config = dict(
    n_layer=8,
    d_model=448,
    n_experts=16,
    experts_per_token=2,
    d_expert=272,
    d_shared_expert=0,
    activation='swiglu',
    moe_layers=[0, 1, 2, 3, 4, 5, 6, 7],
    router_score='softmax',
    normalize_top_k=True,
    routed_scale=1.0,
    balance_loss=0.00296,
    balance_bias=False,
    router_z_loss=0.001,
    init_std_router=0.0226,
    lr_router=0.000466,
    n_head=4,
    n_kv_head=4,
    head_dim=64,
    vocab_size=38403,
    norm='rmsnorm',
    norm_place='pre',
    norm_eps=1e-06,
    positions='rope',
    rope_base=10000.0,
    rope_fraction=1.0,
    qk_norm=False,
    attn_scale=0.125,
    tie_embeddings=False,
    parallel_block=False,
    init='normal',
    init_std_qkv=0.0174,
    init_std_o=0.0,
    init_std_up=0.0174,
    init_std_down=0.0,
    optimizer='adamw',
    lr=0.000585,
    lr_mult_o=1.38,
    beta1=0.9,
    beta2=0.99,
    lr_head=0.00747,
    warmup_steps=323,
    schedule='wsd',
    decay_fraction=0.869,
    decay_shape='linear',
    final_lr_fraction=0.05,
    batch_tokens=32768,
    seq_len=512,
    doc_mask=True,
    train_tokens=338700000,
    steps=10337,
    dataset='wikipedia_en',
)
Below are experts of layer 2 (counted from 0) of a mixture-of-experts language model. Rows are named router (the router's row for the expert), down (a neuron's output weights, with its number) and show model dimensions 0-223. Each number is 128 + 24 x the weight over its row's rms, rounded and kept within 0 to 255.
Before each expert's rows: "raises" lists some tokens whose logits its average output raises strongly, later layers aside. This comes from a sample of Wikipedia text that the model never trained on.

# expert 13
raises: " Operation", " с", " Iraqi"
router [148 120 142 158 164 155 141  95 151 137 112 136 115 103 157 138 129 183  94 100 110 153  88 171 119 126 154 124 105 111 123 173  98 115 125 114 129 144  49 170 159 185 119 153 161 132 136 109 132 151 134 125 166 104 141 141 122 106 139 103 146 174 105 125  99  99  72 116 114 156 118 113 118 118  96 103 135 136 126 120 148 111 133 145 101 124  97 100 152 165 113 145 119 151 131 105 109 114 141 162 140 138 160 147 105 136 186 130 148 139 116 146  91 141 140 154 119 141 110 110 133  72 103 115 165 108 123 139 118 125 167 134 109 133 115 132 146 105 109 147 135 114 108 104 126 124 117 129 106 100 130 135 173 168  95 119 145 127 117 139  86 151 126 134 122 108 117 156 114 142 125 132  70 145 125 127 147  94 140 137 156 155 119  96 114 128 143 134 135 124 109 121  96 148 121 153 124 108 126 145 184 147 137 132 112 110 152 122 170 140 129 117  39 112 139 162 117 146 118 137 133 167 103 132]
down9 [118 165  98 113 159 114 179 122 109 130 137 114 173 127 109 170  93 154 103 113 156 113  89 160 176 128  94 131 107 171 128 130 148 148 114 128  97 151  94 152 135 144  79 125  85 159 172 156 135 154 151  68 161 165  91 114  96 115 154  56  79 124 104 155  92 117 152 130 115 100 120 122 111 142 100 145 161 139 115 123 147 129 128 133 164 158 146 137  96 116 110 106  94 160 121 139 133 112 133 105 134 122 134 152 126 132 102 122 138 143 139 131 122 117 170  98 125 139 139 148 123 106  85 110 151 152 118 148 151 120 119  74 128 114  75 161 149 102 151 104 136 142 102 112 142 107 149 102 163 154 115 156 131 155  70 130 136 137 201  93 100 140 127 124 109 133 148 144 131 124 136 122 146 155 151 140 136 117 159 128 128 128 134 124 164 132 106 144 123 125 137 132  76 183 107 152 100 130 123 125 126 140 125 157 136 127 119 121 174  95 174 115 160 182  97 150 135 136 123 109 158 138  91 119]
down10 [138  93 146 136  91 118 122 163 121 116 157 142 168 108 137 180 101 100 131 136  91  97 111 132 165 109 135 158  86 135 144 161 151 180 107 130 195 146 120  97 129 122 102 144 111 117 125 148 140 144 152 140 169 155 117 133  93 125 122 134 104 135 157 124 118 121 165 135 102 141 136 116 123 125 110 119 120 106 148  97 161 151 152 139 148  97 147 134 108 155 135  97 139 138 119 145 129 140 108 102 117  85 137 127 144 148 175 105 125 105 200 158 115 136 144 139 109 111 142 169 178 104 126 138 122 102 145 121 118 164 105 146 143 141 101 114 114 100 139 159 154 110  85 137 108 117 110 121 129  96 103  95 141 114 117 128 152 114 117 129 113 108 114 153 111 157 149 135 107 131 127 116  91  94 149 129  86 142 107 155  93 135 110 145 144  65 170 119 126 150 119 106 113 140 143  97 122 123 149 118 135 145 157  96 120 174  99 165  93 141 138 107  66 160 140 131 102 141 152 160 128  99 112  99]
down11 [126 118 152 157 123 119  83 134 151 149 117 117 128  96 144 146 162 137 164 181  77 134 146 122 123 122 116 127 126 129 141 133 118 128  99  96 156  77 109 105 151 165  95 143 166 104  87 105 158 138 145 109 115 124 167 130 121  78 130 123 186  93 151 170 139 146 182 117 158 144 143 104 148  62 145  91 104 139 134 123 125 121 154 125 141 129 150 173 122 179 115 118 143 143 128 129  92  97 111 138 108 111 127 114  98  77 143  93 156  95 150 110 100 135 119 149 120 118  87 132 102 108 140 149 101 122 116 120  96 147 148 140 126 110 129 107 135 132 116 123 112 136  97 136 106 130 100 160 130 152 133 129 113 100 151 123 115  99 112 148 110 111 136 115 134 173 112 144 178 117 104  84 140  93 134 167 152 163 151 115 135  73 142 125 131 118 142 157 105 176 157 152 159 131 168 138 190 101 165 143 125 116 106 117 172 108 139 111 109 115 127 138 150 129 141 174 128 138 133  95 125  81 171 108]
down12 [113 115  96 149 123 116 141 102 133 136  99 134 112 129 147 148 111 128 135 126 134 145 158 120 118 148 101 114 130 152 110 150  92 113 141 143 101 171 119 134 156 128 124 147 154 101 124 116 143 129 107 121  96 138 129 116 105 149 170 134 145 123 111 131  89 127 149 122  87 123 167 110 140 121 158 137 138 141 134 133 171 136  91 112  98 148  86 116 153 103 125 139 127 127 149 105 126 163 120 153  98 155 124  94 117 107 121 148 114 171  94 152  80 132 115 117 122 132 127 126 153 141 113 148 139 149 122 125 133 100 111 112 105 105 116 138 118 128  99 141 123 125 124 110 103 127 140 111 147 147 140 105 115 105 154 134 110 146 102  91 157 156 107  91 149 115 128 103 111 136 107 127 162 104 131 153 115 129 142 112 145 133 119 148 148 140  93 128 143  81 130 112 105 145 154 122 127 130 139  80 145 152 105 103 121 153 122 126  77 179 132 168 255 136 124  98 152 162 128 121 129  32 106  96]
down13 [ 99 107 122 163 119 112 113 130  98 113 127 130 124 149 164 136 193 128 170 138 117 113 148 118 124 122 155 101 100 109 128 149 116 154 106 129 143 146 157 166 150 131 133 118 139 135  91 114 133 131 107 148 130 171 116 144  92 150 139 141 103 126 119  69 118 102 119 139  80 130 120 129  97 103 160 102 105 150 146 156 134 109  98 139 152 154 128 149  93 113  86 134 133 120 108 162 160 115 124 115 144 131  62 111 131 111 114 123 118 169 161 137 129 124 131 136 135 134 117 108 134 108 114 118 161 111 113 125  95 108 124 115  82 124  95 123 110 151 127 147 123 116 159 143  94 135 142 140 122 104 104 108 141 106 129 142  81  73 148 148  87 132 120 152 131 164  91 161 123 136 138 131 148 109 127 107 132 137 166 152 104 135 152  98 130 111 131 139 149 112 122 161 134 151 128 137 148 109  95  83 154 142 155 172 172  91 121 129 136 151 122 102 116 137 107  78 122 107 127 160 133 195 134 148]
down14 [103 129 124 128 130 107  91 114 131 126 105 121 122  88 124 108 141 108 127 127 129 143 117 127 119  86 124  81 107 143 161 128 137  96 116 159 126  79 106 101 130 163 121 145 103 141 104 132 131 136 106 117 112 119 115 118 106 136 131 181 110 134 152 101 131 105 145 156  98 153 138 148 143 116 164 121  80 155 134 133 115 152 102  99 141 104 124 129 108 142 131  99 161 122 148 153 135 104 159 146 165 175 152 139 130 121 177 123 144 115 113 131 138 130 135 100 125 119 153 129 146 108 131 121 131 162 123 148 140 162 115 137 124  88 129 131 118  99  93 138 104 136 148  93 137 141 135  87 141 111 166 141 122  95 156 111 112 102 116 124 165 149 146  68 128 120 137  89 147 113 102 123 130  89 127 155 134 146 127 101 198 114 158 108  96 122 122 147 154  91 135 167 150 126 148 156 191 159 129 116 136 109 116 112 163 133 115 117 115 151 136  93 225 135 140 149 116 171  50 132  85  70 186 119]
down15 [108 127 140 146  93 106 127 109 130 106 100 112 130 113 103 104 155  95 132 108 107 144 113 145 117 102 153  83 125  99 123 190  83 111 135 137 132  96 100 155 126 114 122 174 140  70 121 127 121 120 149  83  95 148 122 116 137 121 106 136 122 112 123 153 126 157 123 124 123 133 102 130 158 116 149 163 132  77  98 143 138 135 152  90 114 171 140 184 133 100 120 168 141 159 145 126 131 116 108  79 134  88 144 123 113 129 140 110 129 117 142  89 141 115  81 161 114  83  91 151 152  79 119 119 114 150 153 150 128 151 120 122 121  94 114 134 157 172 109 146 137 104 119 134  98 110  97 116 133 146 116 139  93 131 159 127 189 136 167 125 115 184 133 117 153 128 211  90 188 122 119 121 152 160 149 148 112 138 131 120  76 114 153 129 132  94 157 122 135 122 140 157 149 154 124 112 114 135 137 131 158 109 128  96 154 104 141 147 101 129 107 126 135 145 108 165 136  92 111 141  71 100 189 109]
down16 [120 124 102 124 109 108 111 118 127 146 118 134 122 172 127  89 138 144 135 137  87 139 112  82 114 137  95  94 114 113 122 128 135 148 159 109 123 120 149 108 114 154 139 114 143 114  92 127 115 113 132 138  79 130 151 125 113 161 125 135 144 135 148 134 110  93 152 119 114 189 141 105  89 116 148 119 124 134 153 145 113 139 159  92  99 120 143 116 150 124 135  84 173 109 123 115 129  97 135 111 127 137 142 133  97  95 170 114  93 103 167 103 121 163 158 122 112  79 102 163 121 150 106 132 105 134 101 123 148 126 119 109 135 119 156 117 152 130 120 135  93 116 118 121  93 133 127  72 143 150 111 139 126 140 141 127 110 141  95 101 120 150 114  72 132 163 109  87 120 135 103 153 116 127  64 150 116 166 141 134 163 154 144 128 157 139 123 131 146 112 111 156 138 108 125 109 181 143 145 147 158 143 135 135 120 159 155 173  97 132 139 122 222 111 119 157 135 130  75 145 108  56 138 125]
down17 [145 132 115 116 125 156 123 125 136 142 120 128 171  99  90  78 110 123 160 135 151 106 147 200 135 106 136 164 121 113 116 121 150 124 141  95 176 173 138 129 105 115 169 136 131 168 142 167  63 128 150  95 151  89 143  85 141  82 115 125 144 135 146 116 137 157 205 155 129 127  68 142 109 127 171 121 145 128 132  88  94  91 111 133 139  81 146 155 115 149 193 118 134 124 150 136 200 117 110 107 107  87 145 114 110 163 118 118  96 108 137 111 125 134 136 165 147 148 127 160  96 131 169  99 118 112 102  97 168 182 149 132 163 145 153 140 107 150 117 154  96 140  40 136 138 108 160 148 130 148 119 115 117 116 141 107 148 183 120 146  92 141 142 164 144  72 165  81 148  97  94 154 135 135 123 114 169 116 138  83  83 127 151 131 117 137 144 142 110 176 116 131 152 114 128 100 120 160 125  99 133 114 124 120 166 119 134 140 157 138 126 129  72 131 163 124  94 126 128 152 114 200 169 162]

# expert 2
raises: " ", ",", " |", " and"
router [175 115 137 134 178 138 110 110 135 116 144 152 106 119 159 132 114 168 108 100 116 142 100 171  92 126 123 130  88 107 148 119 104 127 130 101 131 101  86 149 173 128 104 131 136 146 116 117 112 159 100 139 201 128 120 154 102  90 159  99 149 159 135 117 107 106 110 112 119 121 113 129  96 118 115  97 138  97 169 133 153  74 143 149 106 124 130 133 147 153 107 168 123 121 110 116 121 111 143 144 122 142 172  73 116 138 180 142 139 124 109 172  54 133 163 168 148 123 120 100 100  77 123 143 134 138 123 149 131 113 135 100 128 159 108  96 177  96  78 120 139  79 121 124 133 106 129 104 125 109 112 137 133 148 101 139 119 105  98 107  79 101 129 174  97 119  89 165 119 161 123 144  87 131  58 126 172  91 128 128 144 130  97  94  90 150 138 128 114 125  99  94 122 122 143 150  82 116  90 118 124 148  90 128  94 100 144 125 127 145 147 119  61 108 158 136  92 148 149  97 150 176 105 151]
down9 [151  89  77 122 181 124 173  86 140  77 142 132 118 166  97 178 122 131 141 119 118 162 108 154 131 151 117 140  77 175 141  80 122 160 148 126  91  98 129 143 148 101 119  96 140 186 187 142 107 129 162 114 141 149  87 114  97 116 165  91  94 147 117 130 136 129 125 118 101 136 190 127  87 171 110 164 173 146 126 117 116 114 104 167 139 155 145 123 102 107 106 124 132 135 121 143 114 112 116 140 110 124 152 136 145 137 123 147 147 119 147 112 180 113 130 129 129 100 137 186 110 159  80 108 177 158 141 144 145 107 140 113  93 120 162 167 141  88 126 105 129 103 110 115 157 108 130 121 169 146 154 135 119 162 122 113 122 152 156  79 139 150 109 134 137 123 147 124 146 134 143 150 124 147 164 132 154  94 190 143 142 130 111 122 160 117 137 161  92 133 141 112 113 140 132 148 115 118  97  61 130 106 136 139 116 170 102 113 123  82 128 162 102 135 120 141 125 159 129 175 139 135  79 129]
down10 [170  87 118 140 105 146 147 200 139 113 123 118 127 109 117 146 127 115  95 152  87 135 102 151 150 126 138 132 144 142 142 143 105 155 134 107 179 111 123  78 124 198 115 142 149 117 120 127 139 143 133 111 174 161 123 128  92 125  97 123  81 151 131 123 142 136 186 128 118 109 120 121 144 128 119 115 117  96 113 160 168 128 127 143 118  82 147 163 111 164  90 107 105 110 156 138 140 115 143 113 162 119 102 157 107 121 139 126 109 113 169 149 114  89 117 133  88 126 153 140 141  90 128 152 153 120 157 137 129 156 142 131 122 155 124 117 127  93 156 143 190 111 113 148 113  97  84  98 151 103  97 108 117 104 106 159 131 135 112 140 135 103 104 115 105 168 145 164  54 111 122 122  95  96 110  77 112 102 142 161  92 117 124 113  97  65 152 106 106 136 100 114 132 151 159 148 133 156 134 126 139 135 140  90  98  88 124 135 126 150 110 144 106 159 135 112 138 105 132 173 101 126  72 123]
down11 [127 122 117 155 131 121 102 136 132 165 121 138 150  92 105 125 151 109 112 189  95 140 149  95 142 109 105 123 151  70 122 152 152 126 132 114 173 137 129 116 109 118  94 166 147 133 103 104 128 108 132 124  99 123 145 127 134  92 157 142 160  94 125 158 136 135 142  89 173 137 109 152 126 115 143 137 116 178 134 153 148 121 158 106 113  84 134 164 125 177 110 111 149 103 109  94 125  86 114  86  98 109 127 123 131 112 157 102 147 113 152  79 141 144 117 136 146 109  77  91 112  92 175 129 139 139 151 135 106 136 126 137 111  92 169 175 160 142 126 162 124 148 129 163 126 115 128 103  99  91 109 135 144 133 172  94 143 138 106 121 116 151 152  60 143 143  94  78 140 123  90 116 121 126 106 160 176 161 144 132 137 102 175 164 113 171 133 149 102 136 167 137 144 113 157 123 143  82 187 128 120 122 151 117 153 139 143 136 103 111 129 142 110 145 121 188 181 109 132  93 133  84 150 122]
down12 [141 150 108 125 153 121 126 141 168 148  93 152 134 120 147 150 101 130 146 136 104 113 124 109 113 134  74  73 131 119 115 145 124 145 102 178  95 158 135 160 110 132 133 119 145 142 141 118 166 127 114 116  38 132 174 133 116 163 170 118 132 106 116 126  84 104  93 142  84 131 157 104 161 125 109 125 145 162 111 153 144 160 100 156 139 119  93 123 140 120 113 142 110 122 122 110 130 106 109 156 101 148 109 110 132 104 115 147 139 132 163 104  85 125 135  90  89 139 122 123 128 144  77 136 138 116 135 133 150 103 105 100 116 119 153 126 108 143 112  93 158 133 102 134 146 141 122 105 126 132 134 126 124 120 137 149 102 112 123  91 165 144 129  94 143 132 103  76  83 156  97  92 169 109 115 167 117 137 122 114 143 107 111 149 135 168 127 102 165 112 127 118 113 139  94 111 163 117 125 108 112 173 120 171 147 143 127 117 116 141 148 136 255 151 120 119  89 160 117 110  80  58 109  99]
down13 [126 138 137 165 154  77  78 122 109 153 141 149 103 134 114 108 180  81 177 132 120 158 159  96 109  72 149 103 126 109 148 112 116 157 141 119 145 151 135 141 155 143 138 132 139 153  84 139 134 135 123 181 178 144 138  98 105 150 106 117 140  76 129 134 117 123 121 149 102 113 137 126 112 124 124 119 128 128 144 135 144 108 151 151 172 122 133 152 126 125  77 164 155 138 127 142 141 118 120 135 135 119 116 138 131  75 109 101 107 111 132 152 138 124 119 154  96 108  95 132 100 136 112 137 149 120 108 116 111 110 141  96  81 108  98 136 142 162 159  98 112 108 151 109 143 154 138 145 110  83  80 112 140 137 121 129 123 113 136 155 122 146 143 153 152 165  84 145 128 154 109 115 166 118 132 115 146 100 128 145 136 118 138 156 121  90 122 152 130 104 140 127 181 147 145 172 149 119  89 141 173 145 131 161 155 100 163 120 102 131  84  87  92 168 131  98 110  92 136 157 129 180 134 132]
down14 [117 126 118 104 164 118 116 112 180 103  93 138 139  67 158 115 128  97 112 115 114 152 144 132 160 106 128 124 115 154 167 120 167  86 118 138 117 103  92 140 129 138 157 191  93 146 107 136 139 131 164 161 101 136 122 116 145 146 175 134 143 159 165  75 151  74 185 172 146 154 137 108 163 141 158 137 100 150 136 131  96 121 130 105 128  86 130 159  90 108 126  73 163 123 133 162 141 121 132 108 137 112 146 130 106 115 106 102 119 140 143 130 112 137 127 145 117  97 108 129 161 116 120 142 145 180 121 143 123 140 133 137 102 127 114 127 101 132 110 121  80 143 136 105 129 133 142  97 130 121 142 148 154  84 138 120  99 106  86 148 146 132 156  83 111 140 146 140 144 148 132 127  85 127 165 140 116 136 123  94 155 135 123 122 107 128 107 156 119 142 103 163 107 111 151 119 147 125 144 102 154 112 118 145 171 157 162 134 115 150  88 107 239  94 173 165 131 110  84 126  90 120 137 130]
down15 [115 110 129 146 112 104 101 125 146 120 133 168 129 122 113 138 131 133 112 149 143 116 126 126 184  96 158  95 169 113 121 127  95 100 140 144 127 118 124 136 157 115 114 107 146  95 117 131 104 150 119 110  82 123 144 138 115 147 133 158 147 111 168 128 101 164 154  68 149 138 115  78 120 124 166 186 119 114 164 128 142 178 131 128 113 128 150 147  98  80 129 135 111  96 127  87  88 144 103 116 146 127 133 131 130 137  67 120 119 148 116 110 134  93  90 112 137 104  51  91 125  96 159 126 104 118 104 141 113 148 168 133  94 126  80 140 163 182 102 108 137 141 105 154 149 141 115 118 113 131 124 146 111 162 124 117 152 169 126 138  74 131 105 152 100 161 151 128 145 103 120 102 122 148 169 118  96 147 120 142 129 130 145 165 109 137 133  91 113 143 121 160 161 103 160 119  97 123 116 136 161 105 103 149 150 140 161 121 103 113 119 117 162 128 113 151  69 101 128 142  71  96 169  91]
down16 [134 126 162 116 135  98 126 108 128 133  82 141  93 124 138  93  92 111 125 159 101 144 124 134 115 113 126  93 147 151  99 150 158 105 122 133 103 101 134 100 123 123 116 110 175 150 117 127  99 111 106  98  73 153 139 138 142 147 120 113 109 115 140 154 115 123 194 125  92 153 151 114 106 120 121 114 153 129 137  76  98 119 110 103 104 141  99 156 154 166  75 100 136 112 149 113 167 134 154  98 102 139 115 125 117 121 111 131 124 147 165  98 123 108 151 140 123  88 133 130 166 150 146 121  92 193 139 139 145 110 139 130 118 110 148 142 139 129 141 120 103 120 163 141 132 100 180 130 138 119 117 170 127 126 145 108 122 155 121 131 156 120 120 101 118 154 118 116 138 153 135 149 120 158 124 151 154 121 156  94 140 110 102 178 132 167 139 132 151 132 107 168 129 145 174 121 141 155 111 159 131 125 110 110 117 160 146 160 122 146  96 128 200  90 121 158 146 111  83 113 131  81 125 132]
down17 [115 121  98 120 147 105 144 153 145 132 159 115 151  81 125 118 108 155 124 132 110 104 139 156 179  86 156 147 136 106  96 105 165 105 149  80 166 175 118 114 119 130 117 143 117 167 134 134 100 163 126 162 152  89 144 106 147 100 145 122 150 155 114 113 143 151 175 114 156 147 129 135 156 130 154 137 152 118 141 115  75 112 157  89 130  90 104 135 127 165 166 132 109 165 155 177 171 168 113 141 106 143 158 117  98 108  74 128  98 127 162 136 147 147 130 105 104 128  94 158 112 147 166 114 124 111 130 140 166 153 107 138 143 126 165 140 115 134 122 187 123 123 102 123 129  84 142 147 154 144 113 101 108 153 122 101 108 129 138 131 145 122 149 124 148 114 171 126 154 124 146 124 122 154 135 121 150  60 184  86 144 101 168 112 154 137 143 140 105 137 131 142 102  55 122 159 143 109 102 107 123 137 121  94 143 103 138 107 164 133 109 111 110 142 127 137 181 105 107 172 146 126 145 178]

# expert 3
raises: "]}", "э", "----"
router [146 100 151 152 135 152 130 109 135 129 138 123  91 148 147 138 103 179 105 121 106 160  95 155 104 119 104 110 122 117 133 143 125 121 123  95 114 114  96 147 172 154 111 157 166 169 182  97 131 136 136 154 249 134 123 161 126 124 122 111 159 129 119 128 138  95  88 105 121 143 123  99 117 132 111  98 125 126 166 120 137 126 115 153 127 131 180 128 134 143 123 135 128 129 127 131  64 101 117 149 125 141 157 123 114 132 159 121 127 108 114 150  93 136 140 144 115 116 109 104  90 105 124 131 101 144 115 109 106 105 171 103 141 143 133 114 143 102  83 118 172 131 114 121 118 140 131 130 142 119 117 138 123 151 109  95 129 144  98 128  90 132 132 158 125 146 100 163 100 127 146 147  98 159 105 115 141  89 110 113 148 109  76  97 107 157 125 109 126 113  81 107 109 137 117 152  93 129 117 128 130 134  68 120 115 132 166 115 165 138 151 134  54 144 128 119 100 198 121 101 142 178  89 146]
down9 [125 137  96  99 196 115 164  87  97 120 121 131 102 124 118 155 110 186 156 125 143 142 156 132 157 134 146 116 117 168  90 124 174 147 142  99  83  96 105 143 173 131 126 128 114 134 197 124 154 137 118  93 158 181  74 132 150 113 136 114 146 135 120 174 131  98 190 125 105 103 131 134 109 160 117 121 168 130 147 111 122 136 106 124 146 157 118 111 116 126 119 102 155 159  91 117 122  96 133 130 153 128 129 160 141 167 115 144 120 147 107 122 130 148 138 102 176 127 134 173 152 158 116 115 187 148 152 155 142 144 109  70 132 125 104 171 157 110 140 128 109 118 135 127 104 109 156 111 134 173 110 136  93 140 118 114 109 136 176  93  99  94 152 115 122 143 128 159 119 132 133 149 101 141 133 106  99  84 167 134 166 160 124 130 187 118 118 115 167 121 125 141 105 165 132 137 126 137 145  61 149 111 150  84 134 112 155 120 149 117 177 120 142 121  79  97 143 141 151 151 173 119 102 154]
down10 [141 103 144 140  89 133 130 186 147  80 127  85 165 126 165 140 105 101 133 136 123 159 151 155 157 123 113 123 124 141 160 164 105 157 114 121 150 162 131  85 133 169 108 102 143 116 116 159 155 144 108 129 114 134 137 111  74 114 117 127 113 130 157  81 121 142 206 160 121 109 125 113 145 148 107 108 108 129 150 172 148 117 136 152 113  77 126 102 117 194 130  91 166 111 122 112  97 120 165 125 115 144 136 133 134 101 153 108 153 118 182 136 144 124 129 100  81 175 140 141 191 102 112 141 128 100 142 126 126 130 156 124 146 128 131 140 118 128 152 145 157 131 104 140 103 121  96  93 128 120  96 135 110 114  95 116 138 162 132  99 104  91 146 142 123 157 148 126  74 146 130 118 108 113 133 114  97 124 131 142  92 116 110  97 124 127 154 118 102 167 110  75 124 139 149  86 131 141 114 166 136 134 113  97 130 113 114 147 109 148 125 151  86 146 151 115 115 124 150 148 109 108 127 118]
down11 [125 156 147 139 111 138  89 129 116 128 130  97 172 102  79 130 135 130 140 115  90 116 144 160 153 135  86 103 135 104 139 158 113  93 171 103 155 125 149 110 117 153 105 171 161 109 118 104 148 132 122  90 128 141 152 144 108 100 126 147 160 158 136 155 110 152 136 105 124 153 114  99 129  87 161 116  88 146 135 115 138 128 156 123 143  82 141 194 151 150 115 116 158 108 141 131 100 131 129  94 158 125 131 100 113 110 149  89 155  79 137 106 105 150 151 161 134  79 119 136 120  81 151 141 129 118 160 145 136 147 135 151 106 132 138 128 144 156 150 105 124 153 118 140 126 120 134 140 159 139 120 114 131 102 128 114 129 123 103 140 135 129 140 156 140 159  92  63 125 133 113  91 105  97  97 140 174 154 125  92 102  70 109 142 130 129 152 163 129 140 160 140 201 153 174 136 140 147 112 118 114 121 110  67 131 134 112 137 124 152 162 133 183 143 140 157 116 135 121 121 150 123 108 130]
down12 [142 115 110 131 151 158 118 119 141 104 136 135 119 141 115 160 126 142 132 124 125 119 123 149 139 149 119 121 140 151 147 165  70 132 113 181  97 171 120 103 141 129  93  84 142  94 147  99 169 120 120 130  89 160 136 112 164 157 170 117 164 153 114 148 125 129 167 120  74  99 125 126 145 120 190 155 135 103 107 140 157 125 103 131 124  95  84 123 122 129 103 166 146 123 126 141 151 159  92 147 107 118 141 121 117 124 118 163 143 151 105 110  91 136 127 128 151 128 155 117 140 171 133 147 138 136 126 132 153 109 104 106 123 152 145 115 103 117 120 135 152 119 114 158 121 122 107 113 120 145 116 146 144 122 159 150 124 113 113  95 134 131  97 104 143 137 125 111 134 150  91 123 152 102 125 152 132 129 143 110 158  96  94 155 164 161 106 135 161 101 122  81 135 143 135 135 150 143 116  90 143 143 128 116 125 127 113 104 130 156 141 172 255 149 113 125 131 131  96 119 109  23 104  93]
down13 [ 84 135 132 153 103  80 113 129  90  81 114 112  97 145  98  93 115  95 136 144 114 137  92 117 136  82 141 158 128 105 147 159 113 106 100 125 152 105 137 109 144 120 130 153 102 145 120 118 140 104 128 141  99 155 133 106 108 149 129 134 142  48 139 112  96 107 122 148 107 130 142 145  97 111 161 117 137  91 134 102 138 109 126 133 180 161 136 121 122  90 106 100 126 111 126 177 149 111 173 132 132  68  84 123 129 110 112 147 111  91 148 121 131  98 118 152 134 143 118 142 110 131  91 116 156 124 106  66 135  90  96 115 116 118 164 121 145 153 134 106 110  93 185 165  91 135  94 114 111 107 168  91 125 116 169 131  91 114 144 184 104 159 147 149 127 152 135 155 154 136 130 108 149  91 110 106 121 114 127 130 114 156 115 145 154  68 132 118 163  72 117 107 158 172 162 157 161 146 106 108 143 130 142  90 151  89 119 115 123 168 107 111 177 145 109  83 124  94 136 164 109 141 141  97]
down14 [103 148  99 116 149 126 124  89 139 136  95 158 153  74 125 146 109 126 113 153  93 114 113 157  73  91 118 127 107 139 145 145 144 128 165 112 144 119  91 143 115 130 166 189 117 118 155 151 131 100 122 152  61 103  97 110 114 120 148 143  87 140 157 126 157 130 139 158 135 131 162 144 111 113 148 123  95 158 124 136 129 133 124  76 117 115 126 175  96 112 103 110 146 123  87 135 166 157 177 140 126 149 163 156 121  97 146 151 127 105 120 117 159 131 155 124 144  77 121 122 142 129  97 121 106 154 162 151 131 144 132  94 108 112 103 159 123 169 107  97 125 157 118 103 150 151 133 121 159 141 144  99 133 127 160  77  73  88 149 129 170 121 115  93 132 107 192  74 162 139 164 115 136 128 118 136 146 114 103  84 187 135 128 119 132 127 153 155 122 135 108 147 122 112 118 158 172  78 117 132 108 101 130 156 157 119 155 116 144 150 127 101 179 103 168 138 159 114 114 111 121  88 154  97]
down15 [106 104 117 136 117 104 173  95 134 146 112 133 121 119 113 120 135 129 180 150 123 140 131 119 160 131 166 112 135  89  77 151  92 126 101 126 166  96 130 141 125 104 116 145 134  99 126  85  86 131 152  80 131 139  99 132 124 156 120 123 151  94 130 170 146 135 138  86 103  98 106  88 130 133 151 159 155 118 117  97 142 141 147  97 143 146 142 130 145 112 153 152 105 140 121 111 102 140 113  97 124 115 153 148 105 166 128 116 131 100 104  89 126  95 130 144 126 119  74 115 187  84 118 116 109 116  98 128 134 169 127 133 140 102  78 138 137 161  99 149 136 119 102 145 126 162 138  67 118 155  75 152 154 111 155 134 153 152 155 147 148 132  99 133 144 153 148 111 115 124 120  67 141 161 134 141 106  97 119 127 112 133 149 140 105 158 165 135 145 126 142 163 165 172  94 113 114 135 112 168 144  74 118 139 108 108 141 141  87 128 141 174 116 134 117 131 141 129 114 134  69 124 148 124]
down16 [164 133 128 109 112 118 105 157 121 145 150 123 151 146  76  82 102 135 148 130  98  97 146 126  96 146  79  83 135 135  94 125 151 139 112 116 140  99 140 113 132 147 124  93 155 121 108 118 136 133 141 162  77 152 106 136 104 139 111 194 129 132 146 129 140 154 161 129 145 112 153 143 120  96 115 150 122 139 152 107 104 135 150 139 135 107 129 170 163 138 156 107 118 138  93 132 138 124 151  98 107  92 135 109  99 103 149 101 111 149 161  72 141 101 121 147 108 115 141  97 146 171 160 125 123 128 137 128 183 111 116 108 147 114 133 159 152 153 121 107 102 104 165 125 136 124 155 108 126 116 114 144 155 122 154 104 145 137 165 122 109 136 115 100 125 163 124 118 103 146 123 133 135 126 107 127 130 164 171 121 156 121 148 166 139 157 141 142 158 114 131 129 146 122 131 117 168  96 152 149 162 119 122 145 117 141 151 135 109 119 111 150 201 121 109 172 126 132 106 134 121  87 100 129]
down17 [146 167 128 102 126 138 139 150 143  95 158 137 127 126 103 116 137 111 117 129 156 136 144 133 112 101 143 157 127  84 108  96 138 104 126  97 121 176 121 131  99 100 150 172 108 148 137 147  80 149  87 165 161 105 150  90 134 110 159 134 154 132 117 102 124 125 167 107 168 151 104 121 146 121 142 142 158 160 113 121  67  83 134 145 112 117 132 167  92 168 168 128 118 169 123 171 156 183  88 133 110 146 148 112 145 122 109 137 107 124 119 106 118 182 122 150 138 166 103 162 100 170 132 126  99 136 102 165 164 130 113 111 107 161 154 136 107 184 141 159 112 135  92 129 132  63 124 164 122 138 144  93 127 120 139 124 130 137 117 139 113 136 171 111 156 108 214 111 183 116 143 107 143 155 145 162 159 125 123  92 128 105 142 142 151 181 101 130 103 133 140 104 116  95  94 113 131  95 121 111 108  95  94  98 122 131 144 132 139  84 145 138  73  77 123 132 151 113  76 159 154 135 140 184]